python train.py --n_layer=10 --d_model=256 --n_experts=32 --experts_per_token=2 --d_expert=128 --d_shared_expert=128 --activation="swiglu" --moe_layers=[1, 2, 3, 4, 5, 6, 7, 8, 9] --router_score="softmax" --normalize_top_k=false --routed_scale=4.0 --balance_loss=0.000742 --balance_bias=true --router_z_loss=0.0001 --init_std_router=0.0061 --lr_router=0.00105 --n_head=4 --n_kv_head=1 --head_dim=64 --vocab_size=2587 --norm="rmsnorm" --norm_place="pre" --norm_eps=1e-06 --positions="rope" --rope_base=10000.0 --rope_fraction=1.0 --qk_norm=false --attn_scale=0.125 --tie_embeddings=true --parallel_block=false --init="uniform" --init_std_qkv=0.0283 --init_std_o=0.0 --init_std_up=0.0283 --init_std_down=0.0 --optimizer="muon_variant" --lr=0.00708 --lr_mult_o=0.795 --lr_mult_down=1.5 --beta1=0.95 --lr_head=0.00694 --grad_clip=2.0 --warmup_steps=200 --schedule="wsd" --decay_fraction=0.724 --decay_shape="linear" --final_lr_fraction=0.0 --batch_tokens=[32768, 65536, 98304] --seq_len=256 --doc_mask=true --train_tokens=333300000 --steps=5307 --dataset="wikipedia_en"
Below are experts of layer 5 (counted from 0) of a mixture-of-experts language model. Rows are named router (the router's row for the expert), gate (a neuron's input weights, with its number), up (a neuron's input weights, with its number), down (a neuron's output weights, with its number) and show model dimensions 0-255. Each number is 500 + 50 x the weight over its row's rms, rounded and kept within 0 to 999. Numbers have three digits each.
Before each expert's rows: "comes after" lists some tokens at least twice as common just before its tokens as in all text. This comes from a sample of Wikipedia text that the model never trained on. Tokens count by the router's weight.

# expert 0
comes after: "p", "f", "P", "m", "F", "M"
router:514525463484467534484547441484499541493469449467491530503569570499500475518490397465527503510482537498474490607514488542527478562489498499498552440469535516590522480598496492528465551485482560496493533493544573531469496540492575559454573636577544533508531485447457518510570602428501431500450486515401482504525482369500457483441469630515497544611548461549491511583471439515425508491461462508506575564572537554403450474510528463494586515515562407550559461464486564557408576535445567460561518526456492433505464435525487561515533500548566383571514498424480615558527477560495486550532428482407514487458499442481481521461598499543500443517491434483565500440634527404451533492476469468477495545412502494355485603474483466452536523518576469404484411554508584470498438430572540
gate11:490522615571536584555552491522555415466506483462428523464501451583488454615473472495561565450441498533585390512492495520568545595526491480444502495504590574521488536475538424526519482438559559482556538556583528474501447553512526581526492480550483452450405512474533496481470501489484536432512512473519567360525466442493542414467412434612583496464522582440516510585493525485552470493548517528507451482468485579568421401459524563449538585580515514514425521428501524469419613406411461535445507528481476537499450560530482569453573574504486558605494505525455478459420487491463547553482572454538564492444533468538483487524509497526488565584534500522480548486548455381525507467467531451534506582497485517564569517488559512511414560455500468392548443500592522388485465532512450
up11:553577437521454443423535449483466418462517496498613615646405458509481576490528507450510438474424565543598476511506448516533509500401506522435549606475478546545495507420560545466479497504509490501502548522563484531536544419521526545481466603466441513507496474441483438536513543487478421527534590467572468480480566379572463546496526552464424568441441483469464583565486440605484506514512414497505446460531532460525418545412486574491411503462547447440494521492520499504622394457548478473551484479498550500608553575479480502564507579540531459384525586494479505549527552576502516522468514454517539530527464518517450462531429529520457435570450460488456502557467505530401508549487567496494534516561532430508519473482391538526498543441433526512581548501519419453435591403507458
down11:497567517480484489464521512499473545561390483483433502630471549516533538528438481486583590539428503479586522409511473535549473536587504447540432469474435537420469477464454464463487545592476612545568653502409470437501464434417461503570516530552443539485512502541552509477517531519535491485403408527565510555527476464542467583435488420484512473561462457476483490534509528547504643570466586544549488560537478461490440562542482471503499558567488440528484477488566542530495531416463487538472526520524478515445546574560372470563491453582493551498488596514382544530452469484457461435446529515562564535455591513479514545494503473466418488612602478552453439481528432479564478520552479503450503457439502483481478534465553500505497476479484524445477453623535481459473412489336530
gate12:594459510568484537521472546488515542434478599506439468437507547484495589445504560438458520447557536541553522447470429571451503576484509524503448420447542481438511516467507625484497494552453461446468523426524468557535446512494529522362569508547471483484585480484418396418544554510636534482433488497459517477435561520505512476495506568494532532509537465442435420470543472446531501580588442424407452483454483549627497522520586478423595524485496462480482507505472493478540469477476539433575491446486585452531530442464557488545430477592545561462524459484482539514531467607575457508536378550488549460490489607476433475601608455494533497510526534501471468369403528494528490470529514520591486485527471496491559506534536489566504464546482515544593623443494428582577492505481507
up12:505566450543541407561580516457578543448472488545566645499542467463438547535519516425445528495525500407531467537534479459465525374505423463539477507447470459523463487547525566517466534449564494498511492494487456511423440514484453486501477519551570529474502397410464507509501491589518554512459487579483402486512432595424564479492458518492472519548523515455501471550485468488411528577546514459511417446436441518531530520438517498563588647564473444514496439468564519558547518475556418501449564460493523490623442530498518504439436462558481578404518555516577481446574481524559409527456429488453462388548482594569447551464466511492491535542539497484583533469348508536473569501525486630554492442548535539384539482473477525425566520560539521488481449416515503474540539493549506
down12:445477425496504506414362450513455488483465557523521523506540454457466388486539463491479559571531465451477532431501551535530486491489433566512425556465448425562422480416509544433521472480434457543589523500482461514424536457535475509425453422503527389434452547522464488452542499461527541429555531546447527418479543481462512502444502556556573455565454481474477535445460518507532584509415586537457474483456492474521494471521568524542506547457442515454519448585501543400487498482432573580439461486421559537310490534441496482501506482540584559463472445484574463363596503480594403520506527568485466501476448557487578531563412468509510548504456547447444518534522553521414499556497491456370466486533546444464445583515470479505483430571482575507415539484552513458453398528493473
gate13:584444461500486517550413379534459426484403469381435516500492535524468498572556460417574552532359449512435565595611425540588435510473494505501480577543460482493482491526445489481524549505535439475429480511565533424448630568383505572506494467555410538444401476502600443590502478480524549512542467574523461498524481518497491456492512570522520501515431462403548531485482550510532537547480486597505460486423471540536504488522580503445531445495439508543417553461507438553529502505481475485574494545526497482455442439504537516606519553516484557490523509568480467524535562511566493475525571504551571540548430538503537550545485485433535460419538415521454579518475437425573481405471490506610518587529534461408551527439494483487483534480460440630517451429507557471496505541462504
up13:530461468513517513451483478571498446480521583548505570513509535540554522525556460537493481411601433472460443473547502533388556478601577516468492566462459526428431477451507516500480543449551520467471532514400576548536427531455484514521447410515573544363549543492539505494549529613598490489391483554533442510467377377525494427449519500484458483508508558470418500568511382466484606395426494470576387487460517515540560563500467473447483507408492506587409489456497523546528444462439451542443476514502536492457498544513512445481433524589493559471461481506465517536529542515414503446497490460481480388481531525509556454585522570560511521453479477449544515527465364446522505470474467479553519497471553443513495492426472504555435448516516421479571586540478522571572524605554426
down13:511548556585601490496375463559587491457487507505465534517548489500629553507538482507500479490414498554455559433548560565523589473569553508562560478401488498472575475502508447477583557473508509496461615506544589555515525470566469541480577450539479618504487493445540559481515597492524486492539535536518436457590357475526471536497477514534517454498603560506411486496585421534509566438534436511499526503449479433579490565521530432446423470524488476557458570488587473491517521490364572535530516570453533522519480583543542544511499513545450495576490456494503488458556477425572494530544487469457423470527560404519506532398549422521520431546493659503501520487540537505589546534458554540441498481547540444553512516498478477527501524527487559570658510507475497484558475544574525
gate14:534470536521518526516594506444535439547501484480468497423481442485435525450539491581481516447445471526543420464467483522530539592531510507443548488533500482560573508488429543482507556477465544487507517516470525461461578512480478525494564548454490467429475516496493597476455515440492535529490446405459493505578508530499487419497428522530551476565459520533549600511522520483458501537467577477520498428489519506511556434561503494455428577444405407646581510494519530428461461497449517412494519521473589433442493560390536433559534557483476541571453500469594548464463395418516509421534415454352512463489565484431506522456626441473510476603501422538489489427597597499537502482508541465408537573481574553564451534493471422460460405478508414483518340459494437464461466419468520
up14:576602519410518491510453566560476493480514518589502440513542500539467464452515443465496522491378500409510488554560447408544517540531401499505477478551565534620491567456450481404528534455403474522445486490503475518498508485392526495571535503570458521490438548516534460474582490464530497512515581549573569489492471416570603450546471495616530612475488578462520432453492464474522372434452488497556533471426544540526539429399511506510525541482486470467441606531499504574441519504477489410476514544437464495553579474526519498412548499460424448494486620482509506547454462481494500507522515508405394493505541457441549493602475541519430594440548484485576541545463499497491461481461577565478496440445484526636566542537453471568484502511516390537495578511428516496509492390470481
down14:492489469503518449515469549446452495438510566483523551480473458569508574578472532486553480469587568546591542552527407512550539511479498463470462454525523601570440404494446522519623527462479561587521631582570446484419458555567473529529468511498456545419495500480448413500397460494578445488463490471557575576464522486411557437544536535504498507505525476490523492498431530501459466433470496511521491501555551494606603556474471557512405504499546513466445436504631545543510536614551397420524394473464498469491468448484534544499568524443512524479482503552509542510549473505496483478594550482450454477491447498543507521544504511503614462551611479436548520614438507478408619565506579451496456467470455463440487468585526486630510466477526486448497453450528439515598544498470553
gate15:417526487492551545486519585490467549575401540474450456463571502482482524475517535562542454456495495471545466539513414592542530527463570457459477388395594459559590465493575533459506564446442509487484539476472515496560522532464453539423492427402518521536562567545414547458523444452501563476567466472486494474532452525402591513506498497468502482488457459537535581471556625419444449478516478524448516505481463522444520540517443596486491509452548556392554601439534400441536459496411567540454493520546560440428540543428525544445505517457537479560453519492551558486430549452388462446529475544491485540552490554529533432610476503504612523514529491524511516423570459536523412566428522440460509456493486458519462432571466576418574565421581474541477528520509546502637474519507520
up15:503437408476483581524549500490605514535489438466485441435408479530510565533596496540451466435450446505475513436515543540482411489599453480583539530502445495466563579511559603487460569559450542527560535469415546412476474446501556513432530590424500448491557477424452558501577548493445511494470502424500508597447514551456497505530523448538475550480628517521475536491580562492367518456563470568476480549483417417501576451519422469511445510544566468477556483470489497452535466538578521513527525486578499470527453475537493470593585482565522534442522501562530485465566427535490493518518560573581557439528546524403487445579524537487610480420483575448470536524477513463523442519499417557455439586571491459447567526557489476509520568566414595573533493464549576445513510518491590
down15:459476474411453472443487563503511587527500471502514534507474451533520447534499440435442499470550464534335561514535557536524469590488533519512623620547582415480465471514530491509477455514494526459481505467465438506507475551462515553528597464588522543512534410388583556498544391480519448598387581455459451525549496523545431408541556559528464509539559519502481428594460499520529498569611514432475519559544543528446553580510500519456491504467545486456413427448526443471437477454537512501463488493414602458519517443516472469515517466509498455479488455488534502441624484548567454467475431494522494470591521569502473557576512546531441506486553417530450581514546512523535496476533427532550408497447477494490442561578530463569530470510503554546550486577566546536640593505526407
gate16:474582488501500480507506487452497510545532469497408500449424423500450565426447355498489455479531568493458433517432459483549513482554506516457542544591544480623585467602489487485538510435440498447507537502572477453522565476531477399489505494558440582514503456493580536442476494488444666583485529521496451461553552513578503493521468452643507455487456495451537544405479471464545471476544460494503510507485510500481463428482466498390553554473449509517411523454562579526479508498456525484408422451419529526459543501520476486444532413609479504543497477500628584573543442584462475571538482506477537436365508482485445422445440442416515465413508525539443576528492421585432549542562529566443457522533506410524550525541513513477458489491494541387494446456505436481483464490533488
up16:464523506568471525474554484493478495446537553491503491503542506461472453469569502566532459455476528499402554435392496582541532498517531508548561552551420531562508531534496454432475505596529509587466620430496400536528542485454503444501520460471508548546352455471593488586449532475489445551542520511580476525467539449479479582631533483565435587523566444598487587439466500532524431417490486515611532507485530502436514543546469479459555544618605526548522544563538401626522510494497474534473473455510515437477527584476414460463510412540561525474528554559569495559470503524383527546431506533518534557533601539514536600501525496450542410463475578493499458478442541513545500466483508534467513471567602479530465582571487486515512457576468453564415539525504510476445511560588486
down16:557474414497510506535416443501466387582544523423480409547582450513508536456525432428511538493503591664441435488466469528548413501547566523576502526538550451499454507502510566464501526502545526465446460412508478585533480458436567573551451539492459478547538473460516579520536602526413471498545521430448458448492298440517439566463542530510455445482479535495620488565462538453549527464484477435448492568488491544449522502540496439478473533442536408524467568591511465544451482485565605445509448468495512498526486532425521427518533555501571542480409568560513523500541404478535547553512472487572470518475546455457525459456516419557490491520491437456525516473570490588436505541479471586482470491500484408513472448603468619525501432489523556522502485500475530468438542476564604
gate17:558560536491446500532461482570427397504535433422526590482470504494593434377528409528519427497515484506495563459549449516518529534528495500505471661494472570522529590402515488312465452471432481494548538539548503519487525609531499477527488463394440493534522481491459501509559471477526530596466403504451427504570503418540553496520499363559504483622468427569561432499487474513538570478381511443461564583500532452493454509522520512571511510558529497482505449511475506447553438455611532502458510548447535370490489525556436550464500446510541484511545508512504503530558465587495621510484494483526512500534513489503323460500503520475468424526507429542460622542478524483483526493516497512457468509515455461502526444532525516497482469578544549530398557547560557544498523518492489
up17:502532510485482462498581401629485446500504496483502582475586442497561482388504457477446438515559457452555495408496516518538517472472535469531465576450401490482501641525514466463433404484506560500548512483562468525580470551535458495569566432431545454522475430522559482473476447501599462530541498434493404549462509513523454619561553437509439496538507595507624426473437582471549564425439530500468512514489498351486536490477480544581443536560394542465514463539492547463573538488527602502491502550439534450479540523521460407495407472503482486475443512498484544458550556567483579565532587516593546473463515498474523506517538462539547448444484464384397456560503462534544504530464526521549501554506527478443472508488459585468549474551520621611483588505481539532480519480561477
down17:507547481537492471453460543539552495476556453512546479435428465420553535511505578536519485478424471436492556475399435430450409503569545432482537443548610408529496491510460448497401491475543528515525531537493525467460495438461477378505453549526475481559490458536499504515498565529469535404489494465520534523449453472522511462554601443549558471594501489514414458617582489648567578465494504444466512496477562500620505439551542599570458507449490467568546577506499443455522472447443562517530492473461555568399463470525519537553466518439447473505527434562500445547487547457528554495425464561463353518474523458525522523504562480425566568412548517443495480525483522556517495540453504551572584426461559525503456571548431480556523486619497385487453450468459590562533542578510507
gate18:512538528560509577472507403479556467611554508531441542454473568530454474423511465475542596523601524493424475522582545462509554550422496533492501496597414488405511493458525460462597525513395548471378431522538509544357508500596527531482422597476499451470592474436495457452387445472496512528486499524511413458458476430453584540531535549489493432552487475554512594480500423473508525487520529420521561577502512415498522557541496461486503427501587488501518485530533480552479466534560522538447495512456466528548467411499523506535470471502449484599509466537489556555448623508405602493530455473451568560517509569507539539477504468567521555501447484417416505538494521530505421523461545459492397519428635513500404413506520546473527505457418470448454505561490544574458464477432488
up18:544495526412468506583520486500423578415447529540612521484482439566469485457467519487397419468458496589563459491452491546525622496415600525521541537489585524509528446533491489580590490429481537413460534475532554409544511495476466524530579543565508468529523505514511486609510572567552545479521404578478543496539553525490550537604479477502525547437526529419494572474494536503449511531460467487484412499474509351509453488474532537544579461484488564485525550580436469567486463495478531465525477516566425533528539477598592459499491464469540521504519492501518511510509396531403450513578547562542479556498379465402559521487404428571544440440479490487501404472399531485544503515487497440514563388477478470545558516398426508482538576410452506572505434479490499509589468518465461
down18:501504350436461485462468571410543412501566530499444452541508473435546504482590533500550590542564536503476480468557508501501440524482530537529525524414486526529433519516517505483570538593425408524555478455452510488573508508548510501448431551450491454495525575513430430523486558433554513488564560435496554549532480475431529458453453472436511522626476526441526449578453478434521516580513499446618384543490559495495496590602537485489558568544610497412574521592457513476470525498548390413522470508432432430518546564607555500461463500488457496497474582602454490556460532468540540565519533476506477579478505454457449416445439421519431592563510460442477455531550417530540539477464467529612509462512465546452535471540476542454493579414483433500500541528482505436535497464484567